Below are experts of layer 7 (counted from 0) of a mixture-of-experts language model. Rows are named router (the router's row for the expert), up (a neuron's input weights, with its number), down (a neuron's output weights, with its number) and show model dimensions 0-255. Each number is 500 + 50 x the weight over its row's rms, rounded and kept within 0 to 999. Numbers have three digits each.
After each expert's rows: "comes before" lists some tokens at least twice as common just after its tokens as in all text. This comes from a sample of Wikipedia text that the model never trained on. Tokens count by the router's weight.

# expert 62
router:389477462556559464506469530479503421443423562535484496508461547487611430563452463512495478448516494463548573392473434483488551529378579529505484458430408591548433536532413488527431501475442461539606402534490486526496519543558517467532441439508562407473497497464511467598590508480518526479498476498462496458532578554482454411457388505460444581456446568520555458426447456453507532447513553527581424505522505504564504527436559472496504495506492568498546526556481562529487511591516423429557524548613496517481482520421462562490579514557568554459425432490478619467494494519573499495482514455540510461424376452595525460548524555541529496457424490606498516491502489551482437487454554467518520400542487488496474518564512535508522540364518610459528508494565520436472448555488441
up0:546439424584457513468559538506511513479501547514527467567454526487545403479452486498481523609468486574530455491520491531516476565523411491504441586432522584509483423509533482535533539561518450567494432509455503462526472487547542513503581527481426479475521455432464465518486489524386482489428541518449580489449493527497549540475589431479522388487503550541490509416602509486450527537467517530502512452601553520547544423467619484407467590538454545562459533397489373484436465513494527462475520482475537424438515533472550548504502475521482479561557467572537480634565532432589497415509497475436507512522405446480440543505532398496504496461444471550424572394437524561565478462490492459493508546471560413506488533452527419398563558484495508489445505522580568520586538387538651
down0:514453470505481405445442560533487562461469496481565542484505529449517559391569523465508515475566472511533462496459455484451468513487532545536443515475509335469439496439474532462456524407472455452485522516604475522542487446477406497422387462560496508467495520568564492510482514553515448559525453555511447451464521484509431546507529489496521480554481582496452572461586544542510586538525546521402502478472558537422368586631419490489541486496620527518481444482538547461561450492487457511509436541539525533496515582552415424479469545576504614631549596480418488481538503424446429570458509529612447451567579494462495449485468544546486443557462465483516413565549497490523500518635496551504423532550432545474455481563459527475495505552538471533408465526503495453552582530484438
comes before: "1", "2", "3", "4", " |", "5"

# expert 48
router:368465548494550519464419505576509490470509499508539464612476558550555464553548606526517379453491438495485506514414546546512540471482603525564500583569472488452504427570424472466536582454410485451481464537464522445500544514505473431422549413436465527498513563507479409467498582513452439577440423513375489435435489505572572525525555532493397538488514464458589430523484446516453628500521508435492495440464473419489483521510435442556539607467466539574480515532534525506489536577599468563538480417528527511517549495438486511560508515449443442542501450504487450380545578530529616440416539532518556488557549516578511468412445475500443449570427462424432466455426513512460491518460549462516519521549510522455485452510493506570508502501442481463528552555447473530441575562456518
up0:447445495497393415545501472483493492534590510458451478514471481516466513531520578588459547520492525545406546352414464438467530579514530575494526484482449514488444546488510470550569463460572435463465471525559463483529446460534495478429537477506578426526488483577500519459554470390495478497570515498437519501497563478565575483545468461496505463486484564491388526412469459579489476527517473450479569554472477481452528433432575474521390543567513450416498485447467487515515469465446410430510453616569473439495538442366498524538591572475614461451507454440588502498505593515588448540467482448505402490483530559443492516478473512566637535566471525405545489466523506442460479553515488439550580533540536469408599540569521514475496456506536500516643456474524503449447511494426475
down0:437523581520490596522544519578489435555503531507507524488466486470537515427432456482465489410566543463505503496494415420488592358482544495497528458464464560434531586491528551542436434480562568484462459455463618417490458473583589494514479467491502550466522415577390550482508515538504499396513526448537527533509418488582462512492469465526492400476541553497572493505476516494454472452560499532470441487513479461393453438458485419522358566449437390496519401553463487438446446618455461517550474455486543424463481522447532415414537567531431541547469624533548498456504571495441570556538517424473457498472576540521520529528516588558503546520533439534546490496608580473441537496538521518480519571470507576439505480531462511451497452522512580450535581599475526507532512540551505
comes before: " |", ".", "–", "0", ";", "%"

# expert 55
router:503460419515475460577491545489567566535523519448493530541566420457499571503486533555570519493451452582485554514514389549583441592574539437500517516466452402554497538583529495509556542440433515519498479467506523580562585455569490466549558559509593525476513401525513473462503428475505573470523503529396424428602469568562609494450547493376530497605552453493464463535479505561403511388522392469571458553492496574467456479565498464556527485492554479463534509466390545529435456435484479535522529445451530435610458520405548550475486525456512431555462500427458438477466486477492562437455526535500480487497520512527491444449446572536529485498560426468432565563571525498493520493561418510488514554523521379507445474482541551561522554532536461404458479467483396568519557452501469
up0:446511538470443498527482546482484517454471591524539491388495478508498523516502518475537487493486491422494544528465474525528560559509421465483416458510556437522581497501443438533409532536479538515519520427590512477486364504514465486570535541457528457552486509464420506455479496569460579502593512450551477520481558438551515468511459419595519447468445532521493517433440437564525519503477564528496592482519445544430592553503542546498437506463441534438466476482555433593490429607461523594443549389544446531366446526480449465509525475535557534481625468498432540428548558544572492515460527449437464480493495475472574455492617520499449434485464546479527522507539575510604510529414491479514622573433493453502438539509495517474633427394482532580540507560439541559649492504481475
down0:454479447440463523515527462561391561513439536440580438523459535404542468522485520501515532572487474535530510487566489465602481604530537517533597526455556541502569469535633532432518487392554551486422469539529552507452407509433520455479601432472450532534531539528518499545488347440506518495422476455501461543508461613368513519498543490452525497505484524525562518521464522506486510463471498517565488499534429450553514484485455521453521508539548463417499475571537492548508484610472444482613464579465504466495366397480485522527518529441506544435426551558509525557431530531393517484392543438429444458440474477510472435544502461456468469522451462399443547401542455486481588451501516520452451521545489503495447570483476551476577562463475486380458500495563502450508572522376488
comes before: "\n", " |", " (", ":", " =", " /"

# expert 46
router:547517521442541478485475479459473482515458494451493526438520535521620553536444436416412427481516420451425574517455550463513477438505530579463465583505446522500550521508453457565530500596477467462593548405536460486522478504540555464443517483562470546497574513487474452422453537601566435445512468377514486408464478503463488406508509512408496521536595434480532539466520461605570467457569544434445490538469547458504536485557402551481542599594512541569503591566557533565519595454531640525413522488543441498559519483446510514464510533468557528475493484541522437563481527537487570569533559540478563488400436531523411493407469624462478428494456487462533505454437508559551428529431442449415419503427578521477494423567522506519517563508527523508525509431497477461503498578472498
up0:427475514491482539562603574514563494514485492527502515400509560458490470547494494503544495534500433589479436504412468513445581554521547496507539503425455579520553441497465509441483548563409556472556481517552509411410511533548546486553481480435542376424517485535575451456421464520442532523464476521513446444531494556533431491538514497526451494592397448536470432523513518488490488567572497503467475506489478468551470495525492511498472528483384453492548469448452521494524484541397542522530590438547593523470499579534519490505555490517621414482507580540537541495466503516486478551564531481532397537524497516547454615374440483431450473517616530493562487480500445578523487428482548462485619536516484372592456595459482517575434627500515453526581552507537393529590481481409508
down0:600459526498485507533534477439508483497513449419496448557427435521545468506563433551468445489493463554494522499544539519437430575567521586497482483461493460536528525573470521455445508474431519558466480505534607460523498561453560484607483522501613551531544493409438441504432425499480532587437369553422523507610531450405447520411402492429507442518564514602514558483511552476461551532429543553415569521540511577501536550516469506453468551480542427548492487490516447474572500564517487520612441453421553473468469432435452447539466523519495484558544565477436506479471471455457526452468459499473612558483430486412488519514602507510437486434482512597656578492503578569490462461474508542459461522373510493550507540492422517515514510555488510495493528396500476415474465578483438
comes before: "0", "9", "1", "6", "8", "5"

# expert 31
router:454425533564590480488519478492424496576553446470421586508491433560485480595461549555425510570493403434571561521471488427606470556441564491533502458481555513500526502471433603430544449518440576597461437450524553434537566443487508492512552449506593454473510515603457433547519354467427437440454507509490503524453516503436534437510517474535466439395593555530491465531545571595499497510452468447597475468468546508494481475533475571578574471490542546525591454524441528491562583548578580508526516507431446534576546463424511393446391521496495434427504520513516498450412420476504533512474605550518492487475527504496553467455564498530497418503558508530455438550546527506549440590462496510433508552425534468484488444460477461549455459526530534437421562522540438497493533510505534
up0:380460511486477468436490567486451481616562490535541502489497463489516540492461428581477529437476515443416486503467403506507523564392570466501527466510496558426496580448470476595526497514495472508466364427456504489544451573509501544395535487348591633507502456498496474505548545581481496435473500471458473465555521628464401576466451526546485471454497473517495468546565503468425545463477527477487510498395578360461526421521547501553509430576519504429481494539539515454521520523497545615467518472497535526576508458540496570568521526523492543449475475542485483449574493561513448598513487460457450420502438553545505463559575427433570552434493513531567472452492460562523547477567456534472481485500436453475496592594462454508485549595517569446384477515489556545505454526566473
down0:534410481478558414509420490448506467421394481435429500502450490525406555493476522532518421464542465537581542486519618540483453504572570467470492565434463482577459459533465508435555575555436529488425486583535495542515504482473479499590460532557481557490512480546551575558601537500505519533439556470540459514425455524472483529481435470514503438363547494461506534553478582556517474568453523503545528530569524494552531441448457483413441520502443489498521487448422534596526503358538576498518464514480578556530395442435440457583390490489526507459533493411442604478503467392513527546571440445534492554441491499483575496453489522505532493562512440483532532563513436447538525486493476461527417543466462540453461476540508491598338548477552506477487586493539497582468480567597560
comes before: " ", "\n", " —", " USA", " Total", " \""

# expert 33
router:571449456509516553448454458488485455442511443495473455503483531487547535508558471536446573509427474551438490584516502523457481538575537566645558520542440481377452533487568492508513591465503473572523510414510441477508468477536502518566441581532462545463583571470537446536497543483576424473539575523555537526485450403488519658621456466475451468447449520495489419447586571496573451421507555449514471417450558531488462529475517639462517491533502467452453458521565518536507487530480406502393446493546472522520347486532528470404484514457489471478520474521510419449427581501494527461535483525527607492580572527559534532551535569492499456522468521482530415439508410481452462408547467518509465490576479443482499430533497503553511567593534453467446541446499459410401463478516451
up0:567547483451476513493584564429471495466551458507525411431501561558491543562449421478578521452452545465465485500470489438466564595586525548496461576631501498474498409542502540549456506551505549585534449525536573552399516570573406412478502667448519443449491525568531571568523516507440456478421507516493531432521490477514481485594395473481456465481537447539448487562459533519535434474516516526493518420495578555506525518527453430490532602431512510495482558518415499506469530496571429583479416455538534538481509484473566559471552472626484477542476499462517558433446464473484513466528493577538452592506558491546595498492537536440445518482505449433547553484536580428527581568602465512480596530520465423510531402632466451473534469451500488529441489470449471534534560456458523
down0:409596524522462525470470494503507560540528543488526551509491446532482532472494553512503545500481482493489476514465527519515539461483535467531534475495488567529563424483478550551589452514548467545546504481528428440489455441368450519462348465547520525495537563480431445383516571471547472490476586466552428618493486583496537491471558543498517505430430520507505438507536615431494604545433468470491557555431521552503546543448555485503528396615564465492573544466622472520483504537484472445540481466468558395455514546516491358480496535454445486549589519482508470529532503497391497466428468596501513458465479504464502454477514456475524553476464586510446505455524388575491495425361441559498435521552543470584491476541571480438375521559433495550525544603507446442526424490515574
comes before: "9", "8", "7", "6", "5", "4"

# expert 52
router:516483457563497604448558606573462435444409520530472440516446477403463570519459532493532533479538474520508594499568463519518519488571510481474506511522433574399535554532464556483433515423558488536501476544487453459419574425527501489449455470603459590500548466475541494597502525510524592440554421482526466502499455544452459520512510441433479545441523473508460512478483565538545523371532531515396535456570511478532468524459522597477454563425551482510509571615379522503455413471501560435539488474520493563527444544496616453518510605555480529514482503415515426561616504521497483426483466412520547557521490507521517441528525496520465401490479474530480533529460501516443551555645432520455489586427475445417485485483528401534507466573469527500562547588398519504531491509466406
up0:534393424539498483505514524458502511465543505578503504550493500566424460394547562537526461476501524547507589480447383503580452544502428550531542563434355433505603448568485453480540565615493488471521498523544442446537500525568440385552426446435417512486494471421501549478408536570488511473512496568502559540505524475462559490521520529543484505500560549432395464533502485480424476546571513541505478633508512526476581489427542445530446500555517576446520528437573544512472510485426514494575498535433512441387508533513466515552501457484497564437503552515520488512547465456420505474521508472502595487513535454409488520501572421475545482595496441591445427434468578472529523474483508366441543518548492482577540475612466513525503555422491431481439509561456507485547441520407414
down0:554550563577525512470477498555496441484432502444494424541468568448498423505454438438542500480502480487566435493470540659599453555538583591608475462553541504500488430579463497537496480518495501480480520524495510439465388505536476509422518573502528439480428500571430516591571510534559423553367489490515509517371449511551511520596599515443470589602481591504416498497575533496572481481487456512498548450450574454554446486525423544586518532418480532431432448426480561537469545502434462619456508536539459512453536563517494440469581545519469480519488528554527531339491544513528498466512441456531521527532449514578587465526451478463466467513437466487576501571538490460440479458467496487590490511472555503500471435493499543623530563515520482476515517412570494545535527479528457
comes before: "1", "2", "3", "″", "4", "′"

# expert 9
router:478441488496529519491547511472501490545540440494463524519501412472538522479470467548545576531523477461499569543477468514422407526461476423468584475500530645463511497556534560569505481510520569406557444439514519486513565494589647512454470393460520441500510461538427584490517528480433472547569519559557529514522493593449542493507498499537398463532539467480500468565562418501524438471448512516510519474493482601493506499541363460547514495470420476506451403569488531513496544505428436493520476474538557553474488522435533597450533536585397453476486435469493425551531459483495462519448603432457524371488506505444501452605396587533436554469489475504487459426493556552489549498579449452490570430500505577421477592432544562444419467515505573483603515470618459436518552488480550
up0:496575482454489464533525514452464434484517508497412565492518552488512476441447443493537439470433490483487472420479463541465459502513454508418511536450548526563507467508415457571539430506541497574560532463505464488456463592514464473539539461404543508462531530420438508514488497577490464464457547434422512508453522519531544553533482525472494559434400508450533421510482539431483491501533431553428502451530421547489613481617527449434476535508467411475573501547443459451539583563635518440577469495524580522494543501497512403615508528461609532444494455504434419568522481605382504473361448506548519464511439593537510451532588453552401562564478563516568492538511478573491485509463417484493572598469481577529556530470452447489546578416430488475517477469508600451473492426461460
down0:537492538528530485480548375455553477476585557569535474434488524549577574379459537521498591511530551452468454524516565479523488539500530526613448493488574378472459528384579517467524457485552583376527499458449452551538478518487462555422525456491506517550461525504503501456472498496445435472554535504482488424484550494579518387478539542492538467590456473452542489524557489477392567714611611420455499484544385547452500482468489432539502506476552528488554544455543427488516501492486582497549516375612500530484479515496453575444463516473450510489414534442535518519403549532539426503456475500540546540592429473429465542561436476477503507444506552517510475536495531525503565489470450487516526421533502494496474606516480452458486421473466551514527530516549488579489489534577472
comes before: "\n", " The", " He", " In", " It", " This"

# expert 30
router:559490612477491562515389435434378422501558519542540422411445481566462479403483497504529502559470507528534465427434593484481538513449548650448560478512528560495522524476594538476560534507546434451552577472542482582512522471453554549557463500438417486450497536487480432486424535490577535421496542522511507439478546487551479534521478485544483547525446390415422599550422633414547487452547487462565484512410498464598476432564589487482449514481496482497465503473563559479446502470429428559535503587419539451463532532516442440520564464606468494527508485452480516490523606465505515439470421476476549552409518535519496478476532496524560529459421554526545439404545597501475563421513601456507495532499538533510521503451422518486475547503463526479497520491464567532576481560474449
up0:487538565471507538521464508429579505538510561555521570548469543489495501590474615506530499543496488491526536554565520483519515475456428517468460453557578438480485500538504424598512516516475506548428502541560454566508464462587495547505554432466524495641509462514458622495434559486441518548517560595434442531468424508466472507396572475439527461645480456589522516425586467522467504502482478460576550495452534609527545517468509466430454489494486501453542484523470521481478460556516433504521449551501541472494547430538452521441424535452482473417476451443475566548468457520533606607557576493449581543573525388479552484625400585519558568513472555509532474514553484454517548482479595507482524457444539482511576314489467509527569551465460470497569542522565482537567513480551471
down0:586572467531501539460497446470526513457489437545497504443566590494495622601545452505453552524470400491434600475554366507439447446527448482494583493463518458551511517538485417500501540454535471467511497536591556530599460489448483529506494490507499428504554523558521487509518553479462551469464535411536422579491556513512528522487546465556483409549466527569489504477569545509425485565502500412451447622495527500459374572492510467586489416492398492451581556593447490467466485491475528567455404469522576399586480503426393374521532477514515507535488401430470479432500574515595501574473504551529420464473547489507477544438483483525544503461433423521602537429469460515551570533446543508611497444479477507520538514482504583436472475518442545473501501501508427487544407499512531
comes before: "s", " |", "es", "al", "le", "l"

# expert 22
router:527491486414512567415600490546517562434538579542493431515462507456543575476517461508405421530486502502477402539474425389576490387529582502434488450489454456543543504534575494454506578530497502529519538475571524463485564451579507613542487464540477594453479455426530605612431556405569528453470471548509470462466491498433530493447499503481519519556439537470533481506514557436364415492521469570499559526579523480432483497536471471482545557559501510456520499471510532576360540552526539510434465452529560590580542502482452507512464556428413487476494505463506455474471428492508509569455513454504453487464451455442525561429448486507640452507511646485476530512517456510470497543515456482405556424463447433495519510559507582524436448495516459451571482447441511554423538580528460
up8:548500544455599414500520471537526487481478400516477543443435446441585508456496456443525493500557469449457526555580491524502534455498514453560559536540437536443444463488484528513508508459520492570500531477416555524448458521502484593487548550554516564505569479565609400534453400538504483500548538505505515549527566511480549497520434497491541558422530573577560515430518504549515420458562559549497548505462460530493540371456441500449503444578553538382511510510440579499512462575478618471490499392493446521494519470474483600571453479444572403481575585537565426450429504538513537531460451465499480543502505472495508569563448467486581540478373476504656433546509513475463463498448505460524508447537470440448479473483542465594531566384489410563530422478490459555609527415450525
down8:534438510470428547495488553586504416433493455516625461466525542589467518509494511446519571425474505549566503410488456525566561461488496423381639491561444454565500599436565565475461536457591485428424523570504427407527451485554436496517538548480459491454573530436513424513509495456498437456522509504409426432451457486448481545477507630548535554585492488445473440519458560589556421525467528477531431482488559477513487518534557510493462499550570539531571405447517508472397495505569530460512450501545474453519559437457481463563523522584578487486550414495495534562497506479445479557619530437508480531418561505466526481551464414514485534443531529466455451525541630527491564475400537534459621553412554451540498470570507488498473485416512557465476501470518478484450507481522509
comes before: "==", "The", "===", "\n", "In", "="

# expert 1
router:454478402424523465474553487444483456504533540545472550426484529482442496430409529499492469483528437496484472427432478542527515515513592515473550430512534530512467418475550518399421426520555595449561462473475464459458454441570530512556452451493445492526459563501408469474518545533389541512463572487493495528479494493474438499474569527521500521575424529539552480494567586525508407438400553503462454480497453535498535557523417485550538477506561513487530430517486430518473543568563543592494440502556512497442497573428500404434479508517458468515593591445515453532533490482547535528587594416612539566478410376482417406544558447444574452486518626540534449522482534499507620506594473536469492435501559523510584508464547581446483426431455486492480525511512513594438532569422460
up0:516402570417426487434372491423524510562493597420464497521539466472559519537578549532461478470422575545544536458481549508520509532530560517502477414554467507486433473428552448494579474569564542567464540569491493469496482418453623376466478442558473507547535527521545433430515485468525520508409586421434469567521505438535564433501584481428511467431500419405547459511399526548488563530406439505475412515474377503440495555405451489461492533506416483490486537459496614529474507506602453448490524512439492427453457520416466523550429583468571548480479529532563535524458536542523499458494511588488421544471488517444510516575515441490549471466469493486490483539488544510523518508469600498492476548548469457511482531411490478531525482507488461527552415491557422568470387402458457
down0:513503476570449495505469570518504582621422481493512598489505389441535500484457522520561505433442428478498469475515484598490480440456476524468516534488498484557511488444453459466540599381461416538507516503466539558593637535496432466532435547450523499467494413446497476516467450423537469573462492512583527467441429548485473524438383495492434488492403500495463512472482470455619526558494487552438489521502450492445559463513385484571532507476563547504509435453523552502442448515476500384457570508538527554652521478546491446531513437563497503555564444494486492564477523540480574548584439396503585561499519599460442594482492485473531544498511543533498538557550385467436537526509435416488476511444474410544500388414569486530484486480528486415516558521539483540466588522507442
comes before: " the", " he", " and", ",", " but", " a"

# expert 58
router:465464435431454545510475462474507427478491473403420515583459482357437511474559595478513527462515499494509463480475434438485576441488505614532515612425476568509473502480511437488442564409530408493541490497431542469593453421541487520519529471428485494509494514418508526604449551499527454532500552467491474590459509452538476519499444447476533516564547502524466503516409514585450422474521572480546458553528496454477512459475499519456564339500487578583443483409610458442495513390500544471497488484462563561494482481574428541435511490457524521397400440528494567521452575559485519491448479556548433575494594446483535516518642556505498611476522417515407506500458521478504563532540523462438527584492473538539542541528518473485538475467576505500509535472553490524549584416462577
up0:450451622524590558503401576509613573542475523486522475472484532533389504477471433552528460486509541527501528575525572508498506433511521641517504428423484418498522492573528411461595511471509598486572508491514526451502515586478513548481443496557476552593530541455448526546540386393512502476510524441589508456599485483434453553519505472439538540571587474478473461514541403432425512530516531493535445447548539529379522546459475501563515518485444437462519601522509464382510483458481490468440408499573486548474505579499409433464554417526396500444489546558421578435532507504462473393547411527505472454497517451581477490595567495536407428515562499574472468509495420512521410493448435521509502535514511442476490528503507560548458490449483571494505506466541518510563495492491472
down0:586539547445403507441502512491472495474476585526529509452484512480492511504448570434467563463494450532535509498410501396468489550564560497512558493476590444607503476534488489570425498505511568420462469467602501451488478373555571476433480528554478526425478558480468453456549419513556473468463475389556566438589502489406510505470568492582582511633548435487582524538523552566537481483464511515619582493502463453563529471489534523490542453516536578394509444477492569398499528434452501469485522509503418458509493542531511575588528459501520537430552561458606528490541521426525477441537475552502520495508487560421555524513506555445499586532500554448513518503574459525413458600478438566463490510547571446533389522563555542569429481387492527480503477470422558522556496522417455
comes before: "|", "S", "|---|---|---|---", "O", "D", "|---|---|---|---|---|---|"

# expert 23
router:488561523515514531456452579434473524464421391467478485581416530598473562574448491520554413441524515477508516485426458517472562539496469473532493413561477467528569503433435487504592493425504546480464461575484449477455528491559462432489503448476469461495499540562509538456507449452462569568398554467470395467497569571449465480506456500449504525454606517511447522517572485556521526441527435449581495517507524565490462597497388520519481477512430562489542522582541536506483575468528556391568420426491539503563478523539488432399532529514434524515538526476433439593585497481498565637475414508505488582466568525505470450456626515552479512411434564430550490432487525436539517477518447547502519505490490520452458562644597549545560475552589462531442490548505529449471504549492432
up0:464465368459456413519538513572545505539501516487575432520425593522550492487527425483531549448486561573478468506570468579475526511527434585570493454451517526507430437496515487411497488459549453539534490514517515562528375508401440475552495585450483445520515510543538517481528491447415421569522503532613434436487487489503543515409510501463538525405529549521519405509471582448484507555594471485569421528491488583356503495516478568513479402609448525566471397557577470478465478536474472472517553474494495508565462511466503584512470484447470504494508472499476472459552499489466474535438513416484493401514561476481461466426572511499475479542471507590448403466463529412539523467405443422470532526438496428564504527521466436471489470568542565551437538497568556588612592469467607
down0:461424468509563568559382561532464505389512570484441498533531519489550494604476428579413474561487420534481487541550495556556540488528606582496507565613565490533571494540468575532439600490400501458466557583450503483469570417579409454505572416540508467422430514562527469433433506576498507482566455384534514505514521471496499513449612524481441520488522545515367546483493504492474437509476496441465492429465514612596518562549474506389528551557617488518442549447510470559540446444443460507494495511498530473444511443569515560452501499542543511547558472432485453549425445485476446463524430525445615430417511476558427460526490472414554463494543522492593496517505492530479494468448535573486577506513531452434465485556527530458520467535500508427520508475533424539524482545493497
comes before: "0", "1", "3", "2", "5", "4"

# expert 50
router:456526565461518456535538458431553571530389548564517510486488501508546498451425444479506519462553490554516542458526564558483581505461545419467411418518551545425505483458401452467479449583543531501469550536437464561420538465495460496536431475422511566532529533492428515495499458516424497396455533540395446527502541590491561540531534451526585502440569451520553527492513539475446557499451536442471470525454452599538589555484549505526517535527485593439446428530604562529498551503503452462481509487588574463483463361452484580500486564461502381542487463507486642586432519469504493486478530506602517483558547583557553475499481480481558437535518530485486551532497577440526521421550579424413609483535482525491430470503453579547418430491455506534522502495471481429481444489395588
up0:437511489446518469493411563392453474503526503458569536637471485558486385481541549418501475542545551575538566465587544545554508508530584564468521503455473597459470502566521573494450568596534511439542549491470416446505466572497519549458552541471598512443424475513596468537499481559517584528493532432556491519538496527455608452546508413496444545517516545489475540555490474510456557512540408390455476537539473488444609498515517495507489527494500553522497520493533516473541547607542558513467435421531477591512504484575534464571484480522635561569515443450512479450452473535502448424430492464559526453478484559544581565506508427540517517534455483572525535446443525553586492445600541589561552428459470540501562481490535494584544543442523500527567618597468543466544460591512477
down0:582395434478537457486550470508522517549416456451490413538521550546518550571507451453497467407412508566560500506518501510495485597560480456499414467525522425553523555499466409529494443457464597546496501490511639464502502439559480611513441469599627474566564500491489489505579506508450507503511493608466486491475474479484388508474545473574493474576489489453550591478540451484489561608483534434569536489490457532468503503472510527471441497491597626394503552500548456495562446498496480564483485502428515530534490526461460533450501493557523520556546478527440470578439475523496583573523520495461531598539454477528511431524494542531486389479460484534507567523549485468429446607535530514533491531436498449428484475448404612539489453484673432445455520456473599504451504460511411
comes before: " the", " a", " and", " which", " \"", " but"

# expert 37
router:589508470424559525560436480593463635504535596426499502554513463535463608567579465479520503458447455496495397483652517553503427504538446421478487542503463530435451520461450456437465476479529500493503532554504502554535578549516486565558454446528485478405541431505458378401496528618426429553535495522605476556532452433474398507405536459484622509599569523524540508551431471577536561476445497503567435480459503520504447508561529458462510524490436503497414464504416500496444468438441491508571507516476589496591519533517438575407541498563473459501544513526452441536531464444483471572552458443562420550547519504427427506486456437548534442501493479530499500580481505470503530554567478426483508510503599497449522532504487502557465481550586475433552499495455515539503444465420463
up0:516550562459465506472470462527358483553450493454556499468486508483539556483489508442554543485527552485578486432404554519453471490430515482475476543502438502565494542582459498481458525427442565507419450448441490486448545466568429393461520513408535436403531445488498460547604507450546478522444544457460485524439548464496533456460508522528450427492426530484503446506476450522539535631560449495443527461453476386521529423423466522572558623519528451440513528415457549475496515497476530530459484488492566583458422480513467451506475464479497568478515456490505521509534537557445486578607509484439428471461478427480421519460494537519495587564469485449533471416456504578444526512531580538605462563519422489498475517472455405498438565486501552522465647386521425468349452427432446
down0:514467506509416568546459562581429561481484452543498514466542491489508400461430488432519464507529463587517585500500424473547492531517471507496478538520496524548450569476533479507521521450485577534503511517443518552489539560433538437422504628508538550382554416524513472518545507543445495439456457457503462535417573500453523516478516433506487530567555531520589606494474539596518497345596514517496478565593533553478514462432536449344470511462585500555500562512466511531502515484499419421481590504463559413519480573367512480518420469503519582482505474414524517426542488480382423474542601557449487478486443526463490464423510430514496507553563464567448502495440463495478465507463522492546445483494507426517637436463545557509564578508482486480459455506457421389503594486466458
comes before: ")", "),", "–", "7", "8", "6"

# expert 49
router:469411446557504512535506442521540567500427513514547549552552550500497465575549527492515485575483452491483498503570536526549490450495479489461578426534423523577459531461551487490545533478582506482568495474508488553487600521391440430491568457491548469486514532441567553479536456493432380493517486501495440525471486434577472550402492503482494539420501527461414546548420536458505509532507493469468514568550590489496419577521586478503554579537493422514548587409399499561506525471526456510505482499473517481468501536437438526528446464537468475489517388453556447426553417506393468438500528595438536596396530458504542584574481485440501543503391547463555390517569560419433588542449486499415477499546397448525591435451503574488473514457550452603516540621514421522516534485512477
up0:560541472590431464465589486490498495539540566548456534544451483490442536437501498504483466492431462497551512512479476490501496556503472458392536534410430463478540490565426538620545541493523550486500452553522513407441522587602454504462521514447489561508431499486548400423402525462545544484502479501504457460574590526514561466506461485580666545515439484471494513500457598497472453560522487510470498523508487539518501522508489538496405486610523513472599503437446460464515438535422467428448526549449575450539532571486478531533493481442561580592513488508491522523419430504453451577461483513591390547582496527534536531508514419569539511526542345430537476435510489504554473465534515460491510559499544526488554581468511453464425483611478519525453496386578539474427444580577379
down0:487471568507559508416414536428509478619484535574516433623450492502457538558456469439475568517498458455521502456431549556532479495470569477563486569390502384445445404378579536514558570493497447493595451499460512489563559485428483535536414432572463480491441414439484416480468457570535531573475500488511462486447497496509470468377515544507424541591478481512543492444513503485412418474466533442464571475516411486499586493501480436462503529502538490455601527596495522479455628516450482537470509501397485496413457449471495535530506508515452549485543488433543530500390490506561505448380545490525510457544643524517520546577496497568463577596524520402439561556543518587537464482449511532522493462505590471446504584462525539542493492500536509523525513511500467482485562541526451
comes before: " to", " of", "ed", "ing", " in", " from"

# expert 41
router:501523446531530540515426537439545512397493500434441560556535430517362429535444543580525454517463505581512605500519504521441570454446513546417434568513434440450467597493513491509529525550514453425504559511458470548560554428547422476550526581404531440502514447488392430420459502494514419519442460496460480566487501515530512441455582458443535452505480528555549509529476523471511535515466498511580394514438535501594487538490463481553519466481474501588479498475544541538367498430498513554538541497399562547610474514443587528577488469419483498575578577487562539414563538474466434513498524560518519547532538415497455434534434496616484463482482463477490615547525525434487481529610421427484475518440520419504501439587481493551534443587487539473565560461556468500505511498550468
up0:515494510550442556503550483387435461451568485462458565487469513523410507573520512565406401450485402504472504514469552534457542397538571534517568556434439479478434543510556546506427498536498521524551493541507527480569491517481452527496415497482552576526532585454527476577508481474550506525517538477453496509532528461573503425482493568474620386430485483565487662493538522552532520498413584605505568566520506464469510498486438499530446511474558401538560456541381514522525437522474416587450476499390498466471497524554558466410473547517488568377512485452468476471442413489562586448562527571551469522592500551493568474528480483607543501496536475476503483488526478505545456568535427458418497535496433552492465532454474472489510518497444441423541442593466536554489429387518581
down0:517531518535529529492543535438517531515472568452539455396473460562478445444466554560498478547342513601581542543396497457576475492488467506398423498584512463476493427502490449471522490525458516510477420491446582541594485453562534473495547556412522478415504436546451608444625518485457431488479500502475469547500564556508427487418459545468529555447516501439490473535485490485464513456491537588573481496466516528504474530528597524486401456567442517482536479484542493525448583573566492524515563554496451416501538489571515587535468451475573430553532519538453565563530532526483437469446460482481436557478588463494439523612496542554423517400495633545534567499625490541448449484397550532459516483554441556505596514440456519524595545482474560503465501428484463515473548567485430
comes before: " |", "–", ";", ":", " (", "%"